python train.py --balance_bias=false --router_z_loss=0.0001 --tie_word_embeddings=false --learning_rate=0.00287 --beta1=0.95
Below are experts of layer 9 (counted from 0) of a mixture-of-experts language model. Rows are named router (the router's row for the expert), gate (a neuron's input weights, with its number), up (a neuron's input weights, with its number), down (a neuron's output weights, with its number) and show model dimensions 0-255. Each number is 128 + 32 x the weight over its row's rms, rounded and kept within 0 to 255.
Before each expert's rows: "comes before" lists some tokens at least twice as common just after its tokens as in all text; "gets" lists some tokens that make up at least twice as much of what it gets as of all text. This comes from a sample of Wikipedia text that the model never trained on. Tokens count by the router's weight.

# expert 4
comes before: " the", " a", " The", " which", " he", " it"
gets: ",", " in", " of", " from", " to", "."
router [111 125 111 144  73 111 121  73 159 118 168 111 107 100 151 139 183 185 150 146 130 130  92  86  69  78 115 140 122 131 156  93 139  99 131  78 129 129 132 164 121  79 154 154 157  98 174  71 151 158  90 221 129 134 175 105 111  70  80  72 135 181 125 126  85  69 119 167 100 173  73 129 148  79 114 147 130 121 117  95 161 159 182  95 108  78 152 180 119  73 108  90 118 149 168 113 149  90 135 150 145 140 118 180 123 114 171 182 168 140 131  95 168 124 122 128 155 171 177 110 152  86 113 116 144 159 167 136 160 130 124 124 182 115 108 168 134 103  93 137 168  76 155 108 116 187 112 129 170 113 124 140 147  85 149  97 178  86 110 150 157 179 159 148 102  97  87 189 193 110 103 101 122 127 137 120 124 181 168 108 112 150 177 234  94 143  72 102 108  63  70 181 119 146 134 143 140 131 151 133 153  80  81 134 130 142 167 170 137 156  93 121 126 152 141 182 126 154 152 135 150  86 154 189 171 127  94 143 105 116 164 159 124 158 149  91 140  93  74 130  88 148 135 116 131 133 133 102  90 142 173 134 154 119 159 120]
gate5 [118  98 135 132 140  89 167 100 123 101 126  90 148 119 141 126 149 168 141 182  56  92 101  42 164 142 183 142 137 147 107  70 106  92 136 165 141 103 104 198 136 157 179 116 160 164 172  97 115  96 125  96 133 128 108 165 114 119 135  79 125 130 140 127  98  80 202  73 132 156 117 150 113 108 116 153 157 114  95 123 189 128 139  79  94  85 138 181  91 146 116 164 127 155 124 165 138 115 168 147 127 100 129  73  92 123 156 127 143 133 141 141 141 126 199  85 149 122 136  63 165 182 120  84 101 128 134  94 116 124  96 173 189 148 125  88 156  76 105  62 176 178  77 163 132 195  84 119 108 104 102  98 129 158 147 164 140 149 184 136 131 116 123 107  95  98 178 101 142 130  93  91 150 149 103 144 150 149 173  80 150 153 146 122  68 119 110 143 137 101 134  94  91 167 128 133 152 144 195 140  94 159 142 175 119 153 112 146 123 130 137 134  96 122 153 100 132 139 154 130 203  74 130  90 130 215 146 105 114 147 136  72 122 174 164 129 139 160 114 207 138  47 104 117 139 121 153 114  95 116 189 146 181  86 127 193]
up5 [124 132 152  72 144  97 191 114 142  86 134  98 105 119 124 164 120 185 126 140  83 111 112  98 170 129 193 108 130 150 149  91 156 111 169 131 142  65 101 175 150 135 142  96 134 172 135 107 115 106 118 107 143 148 132 110  99 119 136 110 145 163 141 152 136 135 149  87 158 142  75 161 127  93 121 116 171 126 101 100 144 161 162 129 101  90 117 191  82 143 174 109 129 148 114 188 145 102 145  93 124  78 118 144 126 168 166 107 122 102 175 107 122 106 141 121 189 140  62  96 187 164 137  84 151 140 136  93  94  56 109 134 154 123 106 113 183  94 126 100 128 173  55 139 158 154 114  98 126  98  63 161 128 159 153 165 156 167 144 136 108 100 162 122  44  78 178 127 114 137 135 122 128 117  57 106 149 188 197  81 150 101  65 147  91  99 111 104 112 165 144 114 123 148 149 162 118 116 177 119  92  97  97 145 121 156  99 170 158 127 132 161  70  97 160  89 144 167 115 126 140 102 122 102 171 187 149 124 140 176 126  48 137 155 119 135  91 157  84 186 102  40 118 128 154 130 161  87 116 133 167 120 227 123 149 191]
down5 [181 163 106 152 164  60 157 202 119  99  90 169  91 136 111 134 127 187 121  97  75 178  98  94 140 114 113  64 139  98 120 164 128 157 181  60 119 125 151 158  92 132 164 129 142 162 143 110 121 118 135 151  96  91 148 104  96 134 124 149 171 102 174 179 206 160 190 138 159 116  87 119 112 118 173 107 113  79 114 131 163 115 187  97 126 107 100 144 143 141 135 135 149 105 104 161  79 100 150 123 118 104 133  99 137 147 122 103 148 138 166 116  96 130 150  61 148 162  84 119 157 120 160  72 142 100 160 145 122 141 152 116 152 106 120  68 138 158 122  51 125 146 158 145 165 132  90  24 124 155  93 167 141 150 116 176 130 143  57 117  97 126 122  70 121 116  68 102 147 147  89  93 123 142 161 123 109 150 117 172  89 191  99 125 112  95 146 163 103 125 160 145 145 106 134  98 127 160 173 105 106  61 121 123 139 118 104 136 109  86 129 168 105 139 101  55 176 149 137 102 130 104 148 159  99 129 153 105 101 165 132 170 138  89 188  89  84  86 154 151 200  89 104 163 107 105 155 127 141 101  96  28 160 164 159 146]

# expert 19
comes before: " |", ":", ";", " 2", " 4", " 1"
gets: "|", " 0", ";", " 1", "\"", " 2"
router [ 92 154 136 123 115  92 127 142 130 141 165 123 163 137 137 135 134 142 133 118 174 149  92  81 121 134 108 117 125 141 137  98 117 152 163  86 153 166 107 227 153 146 151 134 162 134 174 115 112 232  61 179  85 136 155  74 114  49 121 113 105 157 127 123  54 134 122 115 126 158  29 202 156 117 124 174 144 134 101 122 130 150 118  80 131  31 113 179 120 109 139 139 100 136 136 131 140 138 108 137 148 156 163 181 127 158 124 106 127 183 120  95 128 116 143 154 151 153 132 161  98  96  92 141  68  92 129 155 145 101 160 140 167  94 152 178 123  39 111  98 123 148 154 100 122 158 154 160 129 127 109 118 169 115 150 172 176 120 173 188 133 177 146 188 141  88 109 184 185 108 113  60 124 111 166  95 140 153 143 158  76 156 116 119  83 133  99  88  85 111 104 133 113 153 136 166 147 103 159 181 162  98 131 119 122 160 188 164 145 153 100 116 135 172 179 128  99 187 141 158 108  95 146 177 144 107  99 118 130 135 162 152 104 171 168 111 110  85 118  96  99 131 174 121  83 165 169 152 165 142 144 144 174  78 131 129]
gate0 [190 130 155 140 133 135 128 197  87  80 141 138  94 134 205 112 104 195 107 133 177 127 100  96 127 111 134  97 132 140 158 109  82 131 124 125 123 105 138 143 127  88  93  37 119  99  91 174 129 170 133 187 113 125 152 139  98 116 115 148 145 136 145 109 101 109 125 149 147 122  99 132  83 128 143 162 146 165  91  95 127  89  97  67 107  92  97 149 155 141 150 118 137 136 163 171 125  59  79  95 132 169 147 137  64 151 135  60  98 167 137 149 155  81 113 128 139 116 160 111 141  51 125 130 157 118 161 119 112  47  90  95 140 100 171  76  86  82  63 156 115 160 104 121 180  93 149 133 129 177 111 120 148 166 136 166 120 164 118 147  90 151 130 106 118 107 127 204 191 146 136 117  34 149 145 121 183 160 153  74  86 111  55 140 175 120 126 120 146 129 143 174  97 124 122 107 162 100  87 129 137 165 114 118 167 151 130 101 118 148  53 145  70  96 141 130 173 128 152 108 105 105 161 101 122 103 104 118  80 102 130 169 137 113 188 176 115 150 168 145 163 156 122 115 157 137 178 191 106  92  85 160 160 137 158  79]
up0 [153  83 184 107 146 223 173 137  75 124 127  87 127 132 143 123 123  98 131 101 115 162 131 155 144 127 114  85 117  93 180 108  85 166 144 154  99 171 118 172  65  98 169 100 158 150 170 153 161 195 101 135 104  87  84 115  76 159 150 138  85 106  82 103 116 186 140  88 153 112  99 140 109 154 179 150 132 179 128 118 130 133 151  60 106 130 135 147 129 144 157  52  96  46 121 118 149 124 107  77  80 103 138 127  68 111 126 111  67 133  97 106 148 109 106 111 166  88 166 207  94 108  86 120  71 156 131 132 129  65 122  67 143 152 155 133  80  68 135 117  78 111  87 172 197 109 122 133 114  88 146 136 147 134 153 103 114 188 136 138 168 117 129 124 132  98 167 140 165 147 129  95 128 172 121 124 158 125 127  75 128 101  76 163 131 143 107 136 149 108 147  67 121 131 138  86  60 129  93 162 168 143 124 158 113 105  77 156 105 161 109 105 135 119 163 119 149 116 137 171 114 126 105 165  95  69 140  90 172 116  97  66  97 117 179 132  74  83 115 128 146 131 129 120 118 160 161 161 175  60 112 164 135 155 118  83]
down0 [143 149 109 184 140 172  83 109 146  91 146 111  86  79 110 155 128 122 112 102  82 106  90  98 143 133  87 132 105 113 123 128 142 175 124 135 145 141 122  80 117  57 120 133 130 104 166  77 174 113 181 115 138 138 117 149 173 149 103  96 117 104 161  96  97  78 178 127 151 116 156 140 108  86 153  95 136 111 170 130 138 166 126 127 139 141 114 112  70  92 204 132  94 115 161 104 128 136 172 136 114 112  96  62  75 122 106 141 109 138 172 175 117 156 137  86  49 123 100  66 131  68 138 163 120 116 134  89 145 157 124 117  67 165 150  92  98 215 108 158 120 137 136 151 118 173  59 161 142 166  92 108 130  62 114 127 206 111  90  99 131 122  86 145  71 124 187  99 143 124  99 141 134 136 124 105  99  92 106 106 107 159 127 117 112 172 127 171 117 146 106 161 139 113 123 132 132 194 132 153 104 123 238 110 123 153  96 135  75 131 109 143  94 109 143  79 148  95  49 195 167 122 142 147 146 182  73 171 175 102 189  89 130 115 136 127 115  65 166  77 141 129 105 106 130  92  86 112 130 125  92 120 139 100  81  81]

# expert 8
comes before: " the", " a", " to", " in", " by", " as"
gets: " to", " of", " for", " with", "ed", "ing"
router [ 94 126 138 151 101  83 123 118 140 106 164 136 138 149 190 136 124 134 150 106 150 129  85 116 148  88 100 119 126 112 150 108  97 100 139  79 163 183 106 212 154  95 148 128 165 142 195  90  98 128  85 177 109 115 147  85 111  46 117  83 168 150 101 121 146 138 135 119 184 129 108 161 154  69 150 163 107  91 113 105 131 122 161 115 120 136 138 124 158  96  57  95 128 147 144  92 150  94 104  85 156 142 161 157 198  79 108 158 179 112 139  86 150 160 120 161 154 162 161 160 146  98 116 110 156 101 134 124 164 101 144 176 184  91  89 157  95  80  77 184 106 118 165  97 114 155 100 188 165 102 142 139 152 111 164 106 177 105 138 134 159 164 123 145 151  98  76 136 151  98 100  71 143  74 144 139 131 197 173 111  97 129 167 141  99 163  50 138 106  74  86 172 103 143 154 163 123 104 155 152 103  76  71 122 175 144 158 157 116 119 100 137  78 149 102 104  74 155 140 125 136 123 147 185 165 112 112 129 155 132 130 159 153 131 122  76  98  77  87 106 110 142 167 154  96 219 143 122  63 179 130 166 136  79 143 157]
gate0 [ 87 170 129 149 191  76 125 159 113 168 137 152 145 105 118 145 120  67 121 103 156  78  82 139  93  89  80  93 107 112  97 150 136 128  84 153 166 109 144 177 169  72  99 144 147 107  60 128 126  88 137  44 106 137 135 168 166  81 100 194 119 157 193 131 184 126 140 133 205 168 100 207 184 104 152 194 153 159 164 112 110 190 134 178 100 106 104 103 143 134  75 100 138 119 128 147 138 134 174 131 129 182 102 117 134 147  97  82 170 152 112 118 150 164  86 172 141 109 117 105 142 136 117 127 154 139 107 140 167 129 169 158 133 108 122  93  95 140 142  93 125 146 115 107 123 141 121  96  83 146 121 139  50 166  91 143 168 167  87 172 131 173 162 159 134 116  47  71 126 111 117  97  89 102 115 169 146 131 137 116 163 131 168 104 100 159 157 143 150 159  97 135 111 136 109  96  86 120 179 124 124 134  82 125 152 120 133 134  72 122  72 137 110 167 136 100 132 149 124 128 129 104 145 157  83  67 127 141 171 121  81 113 108 173 155 175 161  91 139 163 179 138 163 200  84 144  47 127 152 165 113 143 131  71 136 146]
up0 [ 88 105 164 152 138 103 161 136 166 170 197 103 170 167 145 101 169 105 150 109 140 172 151 136 159 106 129  84  98  49 129 145 106  95 127 120  87 110  96 171 160 109 121  95 152  78 100 150 105 162 121 103 159 139 152 115 130 174  84 187  94 140 179 161 128  94  95 197 136 137 147 131 165 132 146 177 139 111 111  91 146 155 116 173  88 109 132 133 159 122  88  97 157  64 149 102 166 139 116 102 168 130  51 196 105 152 109 125 134 156 116  96 146  89 159  96 121  91 115 153 164 183 140  94  97 130 115 115 202 137 109 154  70 124 182 110 159 130 132  92 172 111 137 115  90 173 160 152 115  92 163 125  90 149 106  90 171 159 142 122 152 201 148 106 155 116  90 104 152 178 135 144  82 148 120 179 144 160 156 152 150 156 164 102 147  96 194 116 130 132 134 168 176 101  88 144  96 150 194 103 111 139 151  79 155 132 193 122 144 149  99 221 151 104 143 160 108 141 167  50 174  65 135 175  81 124 144  90 137 103 118 158  92 111 182 147 134 125 123 159 137 126 142 170 125 136  70 139 150 164 147 164  76 136 107 147]
down0 [204 188  80  93 116  99  82 122 130 115 133 142 117 107 103  50 157 165 125 149 151 109 118 166 139 128  60 127 149 144 129 121 138 132 128 116 119 107 122 114 113 109 148 102  68 180 137 186 145 154 136 152 146  83 111 106  98 150 154 106 177 147 153 116 101  79 144 137 134  64 139  70 125  94 112  49 133  66 108 115 101  72 123 147  97  80 129 120 106 142 167 197 137  71 218 140 120 139 142 130 137 190 143  67 125  87 166 157 160  82 112 127  86 110  93 147 102  81 105 131 133 125 203 129 104  74 149 128 136 113 139  73 144  97 103  75 161 123 152 185 118 107 118 106 145  67 122 128 131 142  90 178 148 125 157 148 128 135 107 162 103 142 138 158 141 115 151 174 155 127 138 125 156 135 107 119  34 170 155 101 135 181 140  70 140 175 149 118 173 207 163 147 153 120  77 123 135 101 111 167  97 128 136 110 121 138 153  75 147 124 125 155 125 197 122 166 171  68 132 127  71 142 112  81 113 140  79 134 157  85 174 126 120 161 100 175 121 150 168 135 140 169  94 133 146 174 104 121 159 126 139  62  69 128 116 127]

# expert 30
comes before: " is", " was", ",", "==", " are", " ="
gets: "\n", ".", " It", " it", " which", " he"
router [ 94 149 141 138 121  94 148 145 175 112 177 125 119 122 190 117 108 139 180 191 142 149 113 142 106  77  56 139 108 142 118 113 127 101 130  92 133 203 126 136 130 101 166 123 172 126 147 109 133 160 110 126  82  99 122  93  86  65  77 128 140 133  96 117 100  65 124 146 131 191  91 125 151 115 146 122  93 114 136 140 172 148 157  94  99 128 139 147 137  75  67  92 180 144 167 131 161  97 119 101 138 139 147 138 189 102 159 175 128 148 103 100 118 126 150 181 140 160 171 147  83 104  82 151 125 143 132 146 161 122 180 132 183  68  87 174  91  69  93 161 120 118 122 158 100 170 121 202 152 119 137 103 184 129 118 107 167  76 149 122 165 131 163 157 139 121 112 149 190 146 133  68 221 153 164 104 113 183 185 144 111 156 154 148 119 166 121 121 106  58  99 147  51 161 123 163 140  91 136 184 137  59  74  89 135 139 162 110 133 176 144 130 116 173 108 137 129 150 129 149 148  68 129 165 151 136 123 182 138 142 170 111 102 116 190  99 104  88  69  93 130 132 150 130  90 157 142 157 125 161 151 165  92  91  88  81]
gate0 [111 140 149 160  98 123 127 183 162 171 175 134 168 114 176 124 155  98 129 147 156 162 131 183 122 131  63  71  87 146  65 138  91 178 107  96 141 151 157 121  97 118 131 168  97 155  55  91 137 171  74 170 132 124  92 124  88 168  80 126 105 153 130  74  92 153 122 139 127 123  74 123 202  94 140 125 123 159 149 121 116  77 106  91  62 124  82 119  98 102 101 141 164 133  53 116 132 131 158 161 138  80 131 122 148  84 122 169 117 181 104  86 136 119 104 115 174 125 184 111 126  69 154 132 180  70 136 223 135  97 117  70 141 156 116  89  77  90 143 145  96 135 107  73 101 132 101 142 133 116  94  84 131 107  78 135  82  88 177 119 129 128 147 157  52 151 113  66 154 136 142  72 124 164 123 111 180 146  98 147 146 151  69 103 129  97 101  79 119  95 101 157 141 102 160 113 165  95 142 128 135 116 113 115  93 168 131 119 186 157 162 121 104 113 116 115  74 103 103  70 151 167  98  93 123 168 129 131 112 113 156 135  93 131 151 118 156  98  41  98 110 121 145 171  53 125 143 147 126 136 134 114 173 153 130 110]
up0 [118  70 108 132 133 150 170 134 108 140 155 142 167 107  85 201 103 152 130 149  77 138 105  90 160 147 146 155 184 108 145 122 101  79 133 162  87 116 155  95 186 116 115  97 142 149 144 113 131 178 171 148 184 107 171 130 182  52 178 144 118 129  94 121 162  78 135  94  99  98 167 116  68 152  91 128 149 124 103 105 156 156 141 184 184 173 129 131 113 170 118  60  98 100 183 132 182  96  82 120 130 133 123 165 121 190 108 141 125  78 157 193 147 167 135 109  87  96 139 150 168 161  68 119 106 195 130 115 182 162  77 126 118 108  75  99 183 141 104 127 126 108 157 167 153 165 151  80 164 101 171 171 158 127  91 144 172 122  88 119 106 130 103  76 123 164  90 129 159 104 150 178 148 154  82 101  97 128 146 164 116  93 161 160 122 141 103  97  74 114 109 104 122 176 128 153 101 173 109 132 121 121 140 171 140  85 171 115  99 141 180 114 177  68 116 128 139 127 180 135 152 134 184 134  71 120 130 127 117 105 104 125 178  93 166 113 154 185 168 121 175  98 113 107 152 147 145  68  83 119  97 134 138 107 164 186]
down0 [116 117 133 152 102 101 131 122  91 105 104 106 116 124 172  91  96 141 122 140 134  95 143 191  75  91  89 156 128 106  86 139 192 164 115  83 131 102 145 186  53 112 120 108 101 132 148  85 103  94 187 146 139 149  63 159  41 251 117 101 187  95 161  99 111 121 113  97 133 128  81 150 162 139 178 171 132 162 135 110 126 118 100 154 135  95  74 143 111 126 129 166 174 135 136 103  80 127 130 126 160  87 125 109 166  66 129 143 126 159 119  97 146 137  86 132 137 116  86 121 103  89 111 161 153 132 139  92 126 109  94 120 131  75 157 190 103 188 164 148 118 128 116 160 115 129 117 124 115 136 139 161 137  87 114  87 125 127 191  91 153  66 131 150 122 113 162 113 179 130 106 118  81 119 183 130 124 117 170 121 137 173 133 128 106 155 159 101 175 153 128 165 102  95 135 125 119 108 204 113 156 139  63 140  65 104  92 188 167 126  71 150 156 100 105 141 146  35  75 107 111 190  74 128 139 150 119 182 121 192 132  89 151 161 124 148 112 120 135 112 130 113 162 133 107 163 170 175 142 132 187 155  99 153 120  77]

# expert 6
comes before: ",", ".", " and", " be", " was", " were"
gets: "-", " 1", " 2", " to", " not", " 3"
router [102 156 121  81  62 149 114  77 154 119 161 124 170  65 120 108 179 141 139 120 146 128 133 109 138  82 137 134 138 137 148  89 151 129 107  59 147 200 130 200 171  93 199 170 177  87 160 141 135 121 129 174 123 112 123 128  99  77 111  82 103 125 108  82 117 165 119  98 155 210 100 100 152 110 159  98  81 123 114 129 153 135 146 119 116 148 130  96 112  79  96 131 136 175 146 132 117 100 110  69 108 154 145 188 127  72 125 164 166 124 178 150 152 104 118 182 151 146 172 111 145  92  77 150 130 158 146 108 157 136 130 200 152  91 124 192  92  58  90 118 135 148 137 100 105 144 126 162 169 125 124 130 170 118 108  99 169  76 129 178 125 139 150 182 140 111  82 136 160 124 125 137 180  96 128 102 111 123 193 155 111 187 172 147  99 147  96  80  60 117  76 142 100 127 115 165 103 123 189 142 130  98  61 136 151 119 152 124 110 169 140 126  96 182 133 147  86 162 162 158 164 115 173 132 132 119 190 163 144 132 166 144 126 161 171  62 158 112 119 107  85 144 112 141 126 150 189 123 124 183 160 163 118  67 119  69]
gate5 [178  93 143 105 131 175 108 107 147 167 110 123  99  89 167  72 158 104  95 142 143 121  73  86 121 182 157 194 137 124  96 178 118 135 153 109 164 130 139 183 148  95 126 148 113 146 144 113 171  72  88 158 135 177 132 121 127 108 123 176 102 106 137  99 135 137 136 158  91 133 125 115 122 129 121 111 111 155 142  79 184  97 144  65 150 151 133 116 149 107 129 100 191 152 131  98 145 146  82 120 133 130 147 160 122 120 150 111  87 101 145 178 106 116  50  77 142 163  76  96 139 145 122 124 128 104 187 133 147 161 134 178 104 115 160 119  98 115 130 153 138 169  91 184 133 148  84 191 191 125 176  87 162 157 140  66 163 161 102  98  73  86 127 143 171  85 133  69 144  69  85 124 114 203 174 144  96 145 141 148 116 101 132 148 136 150  73  88 115 144 120 181  78 120 139 153 164 159 156  90 169  96 120 130  77 122 143 123 104 114 147 122 112  72 124 173 173  95 177  74 136 109 158 150 136 152  67 159 172  83 135  86  79 162  91  79 121 132 109 141 147 193  90 235 147 120 114 136 121 161 105 147 172 125 146  81]
up5 [161  80 147 129 125 116  72 161 107  96 117 131 111  91  75  82 131 156 110 153 104 124 108 131 106 139 167 170 110 149  72 191  60 115 112  67 177 175 154 153 157 115 127  99 110 159 135 103 143  94  94 112 120 123  82  96 138  88 129 137 105 117 127 118  68 159 105 169 119  87 112 107 169 129 138  87  94 101 101 115 139 144 136 145 147 199  91 165 160 120  95 108 153 124 146  78 155 133  82 149 117 110 115 103 127  82 117 152 112  89 134 119  78 122 111 165 109 152 149 121 112 128 121  56 121   0 187  76 151 147  54 197 112 113 112 148  37 151 106 160 141 133 136 167 184 136 123 137  84 168 171  92 128 180 114  90 151 127  41 111  96 110 104 183 110  39  71  69 147  90 115  95 133 153 101 209  87 122  92 123 109  83 166 152 108 168 124 110 100  97 128 141 118 137 172 118 175 120 156  94 162  98  89 167  84 124 143  87 117  99 102 109 155 121 114 168 173 140 130 120 145 108  90 133  82 134  82 116 106 126 136 126 108 116 131 117 148 110 115 124 150 129  96 187 139 102 118  83 116 115 118 136 144 106 164 135]
down5 [162 122 106 178 175 107 132 173 109 128 107 165 113 108 144 105 125 131 188 117 148 106 114 123 138 184  63 157 139 165 149 149 102 110 137 110  86  90 105 143 173  93 111 101  75 155 133 139 100 121 168 109 153 140 123  69 111 159 153 202 164 125 164 139 128 174 168  63 138 108 163 111 132 138 138 126  83 118 138 112 144 125 160 135 204 107  55 146 132 100 148 212 162 131  37 131 125 149 105 113 163 104 116 156  78 172 140  86 105 158 139 177 147 124  90 135 118 129 199 125 115 180 119 115 133 118 152 189 139 146 118 127 137 185 117 141 119 180 102 103 173 160 108 115 122  66 111 165 155 127 182  27 146 144  98 116 104 145 160 134 115 190 116 148 167 140 124 128 121 122 180 111 129 185 121 142 135 150  83 161  96 143  92 146 146  97  92 145 160 126 155 141 129 164  75 119 204 116 160 132 190 125  83 117  80 154 118 144 108 143 133  82  93 137 244 202 145 117 135 141 152 133 156 143 139 176 126 134 162  84 150 151 103  74  80 178 127  98 126  84 136 108 140 128 170 134 151 103 147 145 106 166 148 148  86 122]

# expert 42
comes before: " |", ";", ")", "th", " m", "---|---|---|---|"
gets: " ", " 0", " 1", " 3", " 2", " 4"
router [ 78 127 143  83  80 104 152 103 178 136 149 120 128 114 147 109 158 160 114 118 144 145 100 124  76  90 123 108 103 159 104  79 121 123 111 129 137 184 134 171 137 138 143 129 168 107 183 136 163 165  96 140 133 147 116  94  80  70 114 116  95 141  96 113 152 143 174 121 165 135  37 141 129  77 146 166  92 137 132 124 157 104 150  72  68 117 144 142 157  90 153 117 129 136 111 122 158  82 130 104 116 160 175 156 135  95 141 157 151  99 138  70 140 111 125 200 184 173 196 140 133 123  82 108 102 182 120 143 178 154 163 178 141  87 126 193 134  61 102 134 124 106 143  58 131 147 142 142 130 119 139 133 149 137 181 131 171  89 129 176 119 186 165 219 147 133  82 167 207 129 122  79 182 149 157 127 106 155 190  85 104 173 182 128  98 178  91 109 101  90 139 121  98 126 136 155 118 101 127 143 135 117 102 113 159 125 172 154 164 170 118 122 119 182 152 133  98 171 148 154 117  95 184 128 207  94  90 128 125 132 142 157 113 122 196 111 102  88 112  95  64 143 118 132  81 159 117 161 105 150 167 182 174  94 146 100]
gate0 [162 127 157  64  77  89 124 120 159 101 136 101 128 121 145  98 152 160 125  74 131 102 132 131  89  95 129  98 117 103  87 147 131 104 204 178  87  90 105  94 147 105 129 229 139 127 122 137 118 197 154 163 139 143 156 113  93  93 182 166 109 111 130 148 115 174 197 100 121  94 122 168 117 123 199 154 153  67 173 106 222 168 120  99 157 124 134 144 127 154  72 104  91 161 153 113 136 112 161 148 127 163 109 201  76 153 130 127 160 114  90 190  98  68 145 137 151  75 148 161 108  92 133 147 140  99  86 159 170 148  89 134  79 162 195 131 121 110 161  96 137 194  81 159 108 127 145 137 104 167 147 100  97 135 151 134 150  89 151 189 173 177 137 165 148 138  74 142 168 130  97 142 136 124 141 137 142 209 117 129 114 177 171 177 144 130 112 126 111  92 118  95 144 139 158 104 134 144 117 122  88 142 139  78 128 101 188 137 119 140 118 111 166 178 150 105 122 116 183 181 152 134 170 170 181 186 112  89 150 146 122  75 104 108 148 126  88  93  93 170 177 111 109 137  89 109 105 153 155 157 134 126 146 150 120 115]
up0 [ 93 134 142 153 177 185 117 100  92 178 124 138 125  90  87 161  91  90 165 160 111 124 136 122 149 136  99 158 134  86 179 170  76 120 111  69 144 157 150 151 165 116 119  74 129 119 186  75  86  79 102  86 120  94 124  97 142 171  62 145 140 129 123  99 109  86 106 162 109 148 136 132 130 159  83 129 100 152 107 130  67 121 149 112 102 110 151 119 141 126 145 125 151 110 130 108  93 191 114 146 134  85 132  67 153  94 136 183  95 110 168  89 169 186 147 102  93 189 115 135 176 155 116 113 142 163  99  72 124 109 198 131 233 153  91 103 151 169  90  96 107  69 178  95 121 148 114 155 179 109 127 197 143  68  78 124  83 158  86 114 130  94 108 110 120 154 176 100  89  76 150 117 108 138 132 134 138  64 130 120 147  98 126 142  87 179 159 131 152  99 154 166  87 162  59 111 110 103 137 163 154 117 124 189 129 181  97 127 137  94 127 156 122  82 100 163 172 158  72  91 133 122 108 112  48 148 138 158 134  84 118 174 194 155 151 146 143 155 128 142 121 146 180  90 140 173 125  86 120 141 126 133 111 111 121 133]
down0 [106 111 109 112  88 105 140 178  65 182  94 128 189 102 162 153 155 116 162  58 136 108 103  88 123 128 126  47 126 151 158 123 152 140 114  95 150 137 175 114 131 117 150 125 144 118 110 133 132 164 129 165 116 106 112  51 131 150  98  90 126 153 149 153 109 103 167 123 154 166 168 113 138 132 140 119 160  83 142 138 138  75 106 139 152 131 128 117 116 115 169 143  72 125 136 103 124 154 122 117 113 127 147 146 186  84 128  42 132 175 158 119 230 182 101 102 132 122 159 103 139 106 138 136 205 138 127 149 115 106 149 173 189 162 104 150  90 142  96 119 122 134  94  50 201 145 140 170 161  77 174 107 151 117 138 109  77  62 160  82 159 102 144 110 135  99 152 106 132 121 187 136 102 110  51 156 168 158 147  63 134 155  50 101 116 155 142 139 127  67  96  95 160 129  67 103 141 115 136 162 141 122 143 109 110 170 146 125 126 160 110 158 143  97 141 101 126 139 131 101 126  27 139 162 144 106  99 111 135  63 188 132 142 171 173 139 150  98 114 135 153 155 131 163 147 122 109  85  87  66 164 156  64 141 156 141]